Experts of a small language model.
Size: 10 layers, width 256, vocabulary 16384, 50.2M parameters.
Experts: 16 experts in each of 5 layers, 448 squared ReLU neurons an expert, 1 pick a token, a softmax router.
Below are experts of layer 5 (counted from 0) of a mixture-of-experts language model. Rows are named up (a neuron's input weights, with its number) and show model dimensions 0-255. Each number is 200 + 20 x the weight over its row's rms, rounded and kept within 0 to 999.
Before each expert's rows: a language model's description of what the expert responds to; "mostly gets" lists some tokens that are sent to it at least half of the time. This comes from a sample of Wikipedia text that the model never trained on.

# expert 10
Description: Coordinating and between listed adjectives or nouns, plus or, but, is, are, was and speech verbs like said, stated.
mostly gets: " but", " and", " being", " get", " or", " stated"
up11,210,217,219,198,220,186,197,202,195,209,196,195,188,168,225,213,181,239,224,190,171,209,218,197,167,196,138,200,205,193,196,208,207,200,205,198,209,196,189,221,221,175,211,181,214,222,218,219,212,191,219,192,194,174,181,220,212,241,228,198,238,202,219,225,206,193,174,180,215,203,223,215,185,183,195,232,200,237,179,199,189,226,200,191,199,190,254,176,259,216,222,213,194,182,222,171,185,202,192,208,212,209,208,166,214,213,234,162,207,196,204,218,208,214,194,188,205,155,193,200,198,182,185,183,162,197,220,197,168,220,178,193,204,195,217,201,272,186,203,181,174,209,221,188,184,213,192,185,194,207,182,211,197,196,160,175,165,197,220,209,183,208,189,193,226,238,176,181,213,210,189,187,178,218,240,219,183,196,213,212,213,210,233,202,221,215,202,214,197,193,190,192,186,213,203,157,223,177,204,183,201,201,161,207,167,196,197,170,186,231,179,207,177,172,203,180,187,209,199,218,161,175,213,195,190,233,185,189,206,182,206,208,186,206,206,175,202,179,234,210,229,228,169,206,191,211,208,179,196,257,186,203,252,208,181,182

# expert 9
Description: First pieces of surnames, given names and foreign words, e.g. De, Le, Hal, Qu, be, plus the modals can and will.
mostly gets: " can", " de", " De", " Le", " will", " took"
up0,192,223,223,226,197,212,185,171,211,203,225,198,232,199,207,189,190,220,190,210,241,180,196,208,215,191,173,169,196,184,219,240,210,194,163,189,197,231,227,175,188,185,191,199,209,203,191,188,212,191,183,200,175,203,236,210,172,203,218,200,174,208,224,188,219,191,215,196,199,215,185,207,213,179,257,168,211,232,177,203,188,199,213,169,211,191,187,199,208,205,222,188,159,195,261,190,191,213,218,202,184,210,235,177,174,188,207,171,223,195,207,252,198,209,190,212,205,248,207,209,212,214,206,217,202,204,178,237,181,178,211,205,199,228,156,210,199,173,176,199,175,178,212,171,178,175,167,194,232,204,193,194,210,204,172,210,226,192,175,201,202,209,183,185,201,211,207,190,214,130,213,188,184,178,199,209,227,223,226,215,171,207,206,184,224,221,210,209,224,198,192,198,180,192,233,189,184,155,223,185,193,208,203,205,201,230,220,195,188,218,174,207,216,171,199,211,228,198,245,225,180,213,229,199,201,202,229,193,170,212,201,223,226,243,212,190,223,202,167,221,189,198,217,214,220,240,184,210,228,226,159,192,205,206,195,199

# expert 1
Description: Opening quotation marks before titles or nicknames, plus table symbols like slashes, dashes, equals signs and pipe-newlines, e.g. "Speak, 'Smiler', /.
mostly gets: " =\n\n", " \"", "/", "=", " '", " ["
up6,214,194,225,211,204,179,242,213,189,182,201,209,195,233,225,216,195,193,197,213,232,184,196,211,181,216,214,175,223,204,210,209,219,200,191,212,196,172,201,166,209,225,172,188,206,206,170,244,192,202,184,212,194,203,202,197,223,226,198,202,183,216,168,158,183,160,202,198,244,211,195,215,162,154,242,185,199,178,205,186,192,161,212,186,212,175,219,183,190,220,217,176,123,190,179,187,202,207,182,195,210,214,227,190,199,150,170,182,226,202,223,185,215,185,157,200,224,165,190,181,194,205,187,219,181,200,231,227,209,191,204,202,183,155,188,191,215,199,180,205,211,201,183,172,173,183,199,156,238,211,199,198,197,212,198,201,210,222,211,180,177,196,185,207,218,228,221,165,201,209,175,191,183,199,216,213,205,187,203,192,162,188,197,186,209,214,216,187,228,194,186,157,224,181,177,223,197,191,203,174,187,228,172,237,182,187,208,202,223,171,163,191,244,205,209,201,195,203,185,227,202,174,194,223,201,167,210,203,202,220,178,213,220,204,179,198,200,211,187,228,223,201,241,215,213,188,212,228,187,227,192,192,191,202,206,172

# expert 8
Description: Spaces and digits in coordinates, date fields and table cells, plus degree/prime signs, invisible characters and broken byte tokens.
mostly gets: "SI", "′", "gar", " sq"
up11,203,228,231,206,224,200,202,219,211,184,229,219,213,245,225,195,206,176,227,184,209,185,188,186,184,193,226,183,200,203,211,217,226,226,178,187,242,181,210,172,192,186,206,157,223,188,210,194,205,201,186,137,187,203,215,206,185,173,202,223,153,210,195,186,202,193,212,225,209,188,217,193,225,217,229,204,190,180,202,200,225,206,189,213,212,198,200,187,203,212,205,196,169,214,192,209,219,194,206,243,201,225,213,200,164,200,136,184,218,207,191,222,245,206,222,200,193,192,185,169,178,194,168,204,199,197,210,220,267,241,177,238,232,206,209,244,193,178,202,214,210,208,185,203,226,220,225,190,210,221,214,199,222,212,181,206,229,203,196,167,185,201,191,210,217,193,214,208,192,215,153,201,224,170,205,204,245,173,197,199,179,243,203,163,208,214,238,203,212,222,174,195,203,194,179,199,196,175,221,197,198,217,214,187,184,188,199,228,235,201,183,204,229,205,197,218,202,190,225,218,182,217,238,240,210,167,205,219,191,198,188,230,207,191,195,204,212,178,223,196,185,229,211,211,197,196,184,198,188,207,224,217,205,147,203,197

# expert 11
Description: Opening parentheses after a name or title, before dates or native script, table pipes, section ==, and auxiliaries has, had, have.
mostly gets: "==", " has", " had", " have", "(", " ("
up7,207,209,199,222,225,150,208,207,193,191,222,207,172,183,228,244,217,195,227,187,223,240,186,212,221,178,226,189,219,197,201,226,199,210,224,219,228,180,230,183,226,197,188,198,220,192,181,208,175,169,175,216,212,203,211,177,228,205,184,215,205,190,233,239,203,194,199,178,202,211,238,213,165,192,224,186,204,195,191,211,200,189,215,188,162,187,216,223,198,209,203,189,171,185,213,190,193,204,191,170,213,209,197,190,201,183,208,189,175,232,193,193,183,222,211,187,208,177,222,202,204,181,202,217,222,185,186,221,192,161,216,206,235,200,193,201,194,218,192,238,239,172,197,185,166,142,215,175,192,204,198,211,174,220,188,198,234,215,194,164,204,224,252,191,208,173,182,229,192,202,209,198,153,190,192,164,196,174,180,214,221,220,179,212,222,164,212,187,216,194,197,184,247,196,232,213,181,176,220,174,174,213,180,221,163,206,179,197,199,208,202,201,206,184,208,212,201,217,181,200,186,171,274,178,221,235,206,209,182,192,224,229,198,190,193,184,207,212,203,177,196,246,201,231,205,210,183,182,216,212,181,205,203,222,202,207

# expert 13
Description: Sentence-final periods, ." and ". closings, and a lone capital letter beginning a name or word, e.g. E in Eggs, P, Dr.
mostly gets: ".\"", "\".", " P", " Dr", " E", " Jr"
up3,204,184,195,199,171,176,198,160,179,206,210,176,185,223,207,216,233,209,164,223,212,202,187,231,190,214,201,177,233,210,192,232,201,200,242,169,173,200,241,200,168,175,219,228,217,208,180,222,269,223,186,210,173,194,185,247,196,194,183,207,221,204,204,173,184,208,204,216,213,196,183,198,182,195,219,206,237,196,236,221,201,215,193,189,190,217,199,214,216,200,192,191,189,218,256,210,196,234,221,144,170,207,180,198,199,203,175,182,179,189,206,224,184,209,201,193,222,180,214,177,192,205,199,210,205,209,205,172,207,201,184,207,194,240,205,198,235,181,194,150,185,166,205,158,215,222,203,169,209,219,231,216,206,189,154,213,173,178,214,192,182,173,188,212,236,217,184,170,202,204,184,169,202,181,195,178,199,212,224,204,179,210,176,209,200,233,189,166,207,223,195,201,207,208,212,172,200,203,240,213,215,206,206,177,214,194,206,227,237,205,177,189,194,212,197,210,192,173,193,226,206,205,221,185,177,220,245,199,219,194,202,209,190,188,204,238,207,170,172,172,197,215,239,202,211,178,185,215,198,175,205,211,219,198,193,199

# expert 6
Description: First sub-word pieces of longer verbs and adjectives, often after be or a, such as repl(icated), overl(ooked), rec(over).
mostly gets: " inc", " cre", " cl", "-c", " cr", " rec"
up0,196,184,187,211,187,189,199,209,198,188,200,188,183,207,194,223,227,243,191,224,210,190,170,234,223,202,185,209,198,184,236,189,163,193,228,206,185,196,215,180,153,202,213,171,206,164,198,191,223,192,193,213,199,203,208,196,202,233,184,174,166,224,196,178,178,216,201,171,191,203,206,201,205,209,134,184,198,193,219,193,151,208,206,198,189,226,212,177,195,180,220,192,166,222,233,174,254,213,182,217,188,191,184,199,194,198,190,182,195,213,215,172,218,215,208,221,219,185,198,176,187,225,188,207,201,181,192,177,227,193,217,187,188,208,205,183,237,196,241,212,184,214,210,226,196,183,233,227,217,215,199,220,181,211,199,213,202,217,209,207,227,206,219,209,187,203,210,204,226,193,214,183,196,192,193,191,177,172,204,196,211,165,182,175,258,228,203,227,214,174,167,222,183,162,199,197,200,194,227,213,195,233,196,193,225,185,165,198,175,194,208,205,204,153,154,176,251,178,208,210,198,200,216,183,203,199,212,159,185,149,189,188,186,216,225,215,217,162,180,224,233,193,197,202,180,216,220,201,156,202,194,190,205,178,177,206

# expert 4
Description: Digits, spaces and separators inside sports tables, match scores, statistics and dates, plus table words like Won, Nominated.
mostly gets: " Nominated", " Won", "rd", " Clay", "-yard"
up7,211,198,197,200,169,215,191,196,208,207,197,189,168,213,224,200,172,169,195,225,186,174,244,199,226,219,196,208,216,197,215,208,178,199,202,187,201,191,199,213,202,216,202,194,219,185,202,162,238,216,179,210,241,208,188,214,205,180,195,208,185,183,232,202,171,217,185,190,206,177,213,204,169,191,208,197,243,234,198,188,194,228,193,210,223,221,273,175,228,224,174,198,181,201,207,231,238,215,141,210,208,223,196,218,215,207,201,188,186,238,187,209,187,215,208,188,205,176,184,166,185,168,187,190,226,201,204,182,192,174,209,191,176,197,216,220,255,209,211,191,168,184,202,187,221,172,184,210,270,186,206,189,217,237,194,218,214,186,212,193,202,230,179,181,211,191,201,204,233,209,183,205,207,204,249,187,207,213,163,183,193,247,202,189,162,216,235,214,205,213,192,189,196,219,224,215,215,163,205,197,215,212,177,211,220,205,179,165,224,195,235,205,199,194,217,200,191,214,190,218,185,203,182,172,182,191,186,193,200,191,204,200,161,201,199,221,237,215,207,220,214,230,220,219,206,210,202,178,168,186,172,202,209,162,198,215

# expert 0
Description: Two groups: subject pronouns starting a clause (he, she, they, who), and final digits of years or numbers, like 198'5'.
mostly gets: " he", " she", " they", " who", " He", " She"
up6,182,208,189,204,196,193,210,214,190,207,186,185,176,208,192,205,173,212,213,202,219,193,180,176,210,216,223,211,243,196,220,184,194,205,187,214,185,185,189,223,222,190,179,220,178,177,217,195,208,220,212,175,171,199,182,200,211,168,206,209,152,207,190,221,221,214,231,181,184,192,234,206,199,207,194,176,190,242,192,209,191,203,210,212,189,203,208,195,173,202,221,198,197,259,218,202,195,190,176,193,236,212,182,189,185,200,205,237,220,191,199,214,199,209,256,208,196,195,190,201,192,173,174,179,224,193,189,199,201,215,208,184,179,137,217,204,216,234,195,194,190,225,195,227,184,252,175,171,210,186,189,241,204,222,221,187,224,212,244,213,208,230,208,157,211,226,212,196,221,211,203,198,186,207,223,205,186,222,179,194,194,249,215,204,231,247,215,202,208,208,172,191,227,196,187,202,194,169,179,233,197,185,185,225,186,185,165,197,173,183,187,195,177,179,221,232,188,162,190,157,198,232,188,200,205,239,170,238,216,195,173,197,211,193,236,221,230,215,218,195,213,224,209,166,200,183,215,163,188,180,190,223,195,191,196,222

# expert 12
Description: Commas and similar punctuation closing a phrase or appositive, such as afloat, or Saunders,; also compass words north, south.
mostly gets: "),", ",", "\",", "',", " north", " south"
up0,211,177,182,229,216,205,157,213,179,178,202,208,183,222,174,233,193,186,205,233,215,193,221,208,215,207,197,190,212,210,193,177,211,221,215,208,214,186,191,211,197,220,191,211,229,202,185,178,239,196,178,199,166,191,193,199,193,205,224,223,184,214,195,186,194,186,218,191,196,196,201,210,203,190,202,217,200,210,216,194,239,190,188,181,187,195,174,177,237,193,227,207,149,178,192,244,222,184,191,198,188,214,206,180,235,158,201,154,187,212,245,203,190,242,208,196,197,220,161,173,182,186,205,198,211,189,237,206,167,220,214,168,191,165,160,223,215,173,180,174,192,193,212,191,210,171,185,199,229,196,221,193,230,178,206,194,187,191,228,209,179,168,228,206,218,225,190,218,179,191,189,189,181,155,230,215,198,185,224,216,226,213,207,215,170,176,255,196,218,191,187,193,192,201,178,170,173,195,213,202,204,203,177,228,203,190,169,176,227,215,182,186,142,187,161,230,229,205,223,220,208,195,198,213,198,193,246,188,227,217,222,174,224,171,191,195,210,195,196,174,196,209,185,204,222,202,215,221,211,203,192,204,203,182,163,226

# expert 15
Description: Pipes in sports and election tables, plus mid-word pieces ending surnames, e.g. McM-ill-an, Chab-ot, McDorm-and, and coordinate marks ″W.
mostly gets: "″W", "″E", " Binomial", " Phylum", " ±%", "Scientific"
up4,193,216,211,208,198,188,181,202,204,171,186,197,215,194,223,170,233,224,191,240,224,222,183,193,163,224,215,196,194,227,203,183,221,186,211,205,169,202,226,185,198,187,169,233,201,181,213,197,200,209,201,218,188,197,177,190,188,180,216,185,201,222,176,173,210,182,189,206,201,165,208,196,234,192,214,176,207,187,199,206,165,179,206,209,228,189,166,186,189,205,195,222,172,182,256,216,211,215,202,193,197,206,245,203,176,198,183,196,219,204,179,177,201,186,193,205,206,201,214,208,139,201,218,228,187,177,203,213,214,210,193,191,195,191,169,211,186,223,219,193,159,201,202,199,218,178,197,203,206,177,184,170,184,184,160,238,219,207,189,176,178,211,216,202,189,226,223,160,228,190,191,189,216,193,248,193,277,201,191,215,199,212,196,202,227,193,218,164,228,182,222,209,223,199,159,168,171,202,226,174,208,199,206,227,202,193,194,177,207,181,215,186,237,174,197,192,241,244,191,176,217,185,214,194,218,191,182,170,205,190,205,173,210,210,239,213,209,163,225,188,213,203,195,194,192,224,191,232,171,242,181,200,196,223,199,219

# expert 5
Description: Country, state and city names or their final pieces, in prose and tables, e.g. States after United, India, Barbuda, Bulgaria.
mostly gets: " States", " China", " India", " California", " Australia", " Japan"
up4,188,204,212,203,189,189,208,208,188,153,215,228,203,179,179,174,193,199,215,205,198,191,186,184,221,176,193,202,190,176,199,180,198,231,173,179,220,193,183,191,180,214,227,191,217,170,207,217,198,187,189,155,205,148,184,158,188,225,219,203,205,214,194,186,234,211,186,202,212,226,203,232,200,197,197,223,225,189,195,137,199,241,201,181,202,189,199,206,177,219,177,230,205,205,175,199,235,191,184,187,197,212,216,170,200,220,201,191,196,220,200,237,235,192,182,231,192,208,203,222,202,183,194,197,203,206,176,208,217,167,220,179,186,195,198,183,209,195,180,183,213,223,225,199,189,166,214,212,176,200,227,200,154,176,210,188,188,190,228,197,184,227,212,175,216,185,157,184,239,184,194,206,197,174,244,213,205,177,221,177,201,199,222,239,226,166,208,186,176,181,164,177,222,204,179,210,174,221,183,207,181,206,204,213,165,222,205,226,191,225,222,198,180,178,209,202,195,198,206,228,214,205,187,182,195,175,201,160,214,199,213,256,218,172,191,178,213,179,211,171,204,183,204,198,253,212,244,221,188,220,202,226,208,193,234,220

# expert 7
Description: Nouns naming fields, events and achievements in biographies and headings, e.g. career, season, Award, War, album, known.
mostly gets: " career", " well", " Award", " football", " colors", "History"
up0,211,202,228,187,176,190,197,159,193,206,217,197,164,218,173,186,196,186,206,211,182,194,198,187,214,243,194,214,174,218,223,207,197,224,214,209,200,201,267,212,191,212,199,217,194,204,183,174,191,194,203,233,227,248,190,229,238,197,169,225,217,213,203,224,218,193,167,209,192,183,201,211,192,182,194,183,180,208,179,193,178,172,197,192,200,181,240,176,185,175,192,183,171,235,202,233,200,208,172,214,200,183,188,177,226,185,212,178,178,210,201,168,205,190,182,207,216,203,222,231,201,187,217,196,188,161,213,213,209,230,185,193,220,174,173,248,218,174,216,223,160,161,159,179,230,186,175,155,213,196,229,204,183,197,220,188,163,195,207,207,207,230,203,174,221,202,203,204,226,218,205,183,162,182,191,193,201,187,174,195,189,218,198,221,204,197,205,156,182,180,193,209,190,204,217,226,196,220,215,188,221,190,196,224,223,211,139,206,197,188,157,196,215,191,200,167,194,232,192,178,207,193,197,193,229,190,245,196,179,209,204,219,203,157,194,208,214,174,189,231,205,205,229,195,203,210,235,217,197,197,224,197,216,201,203,189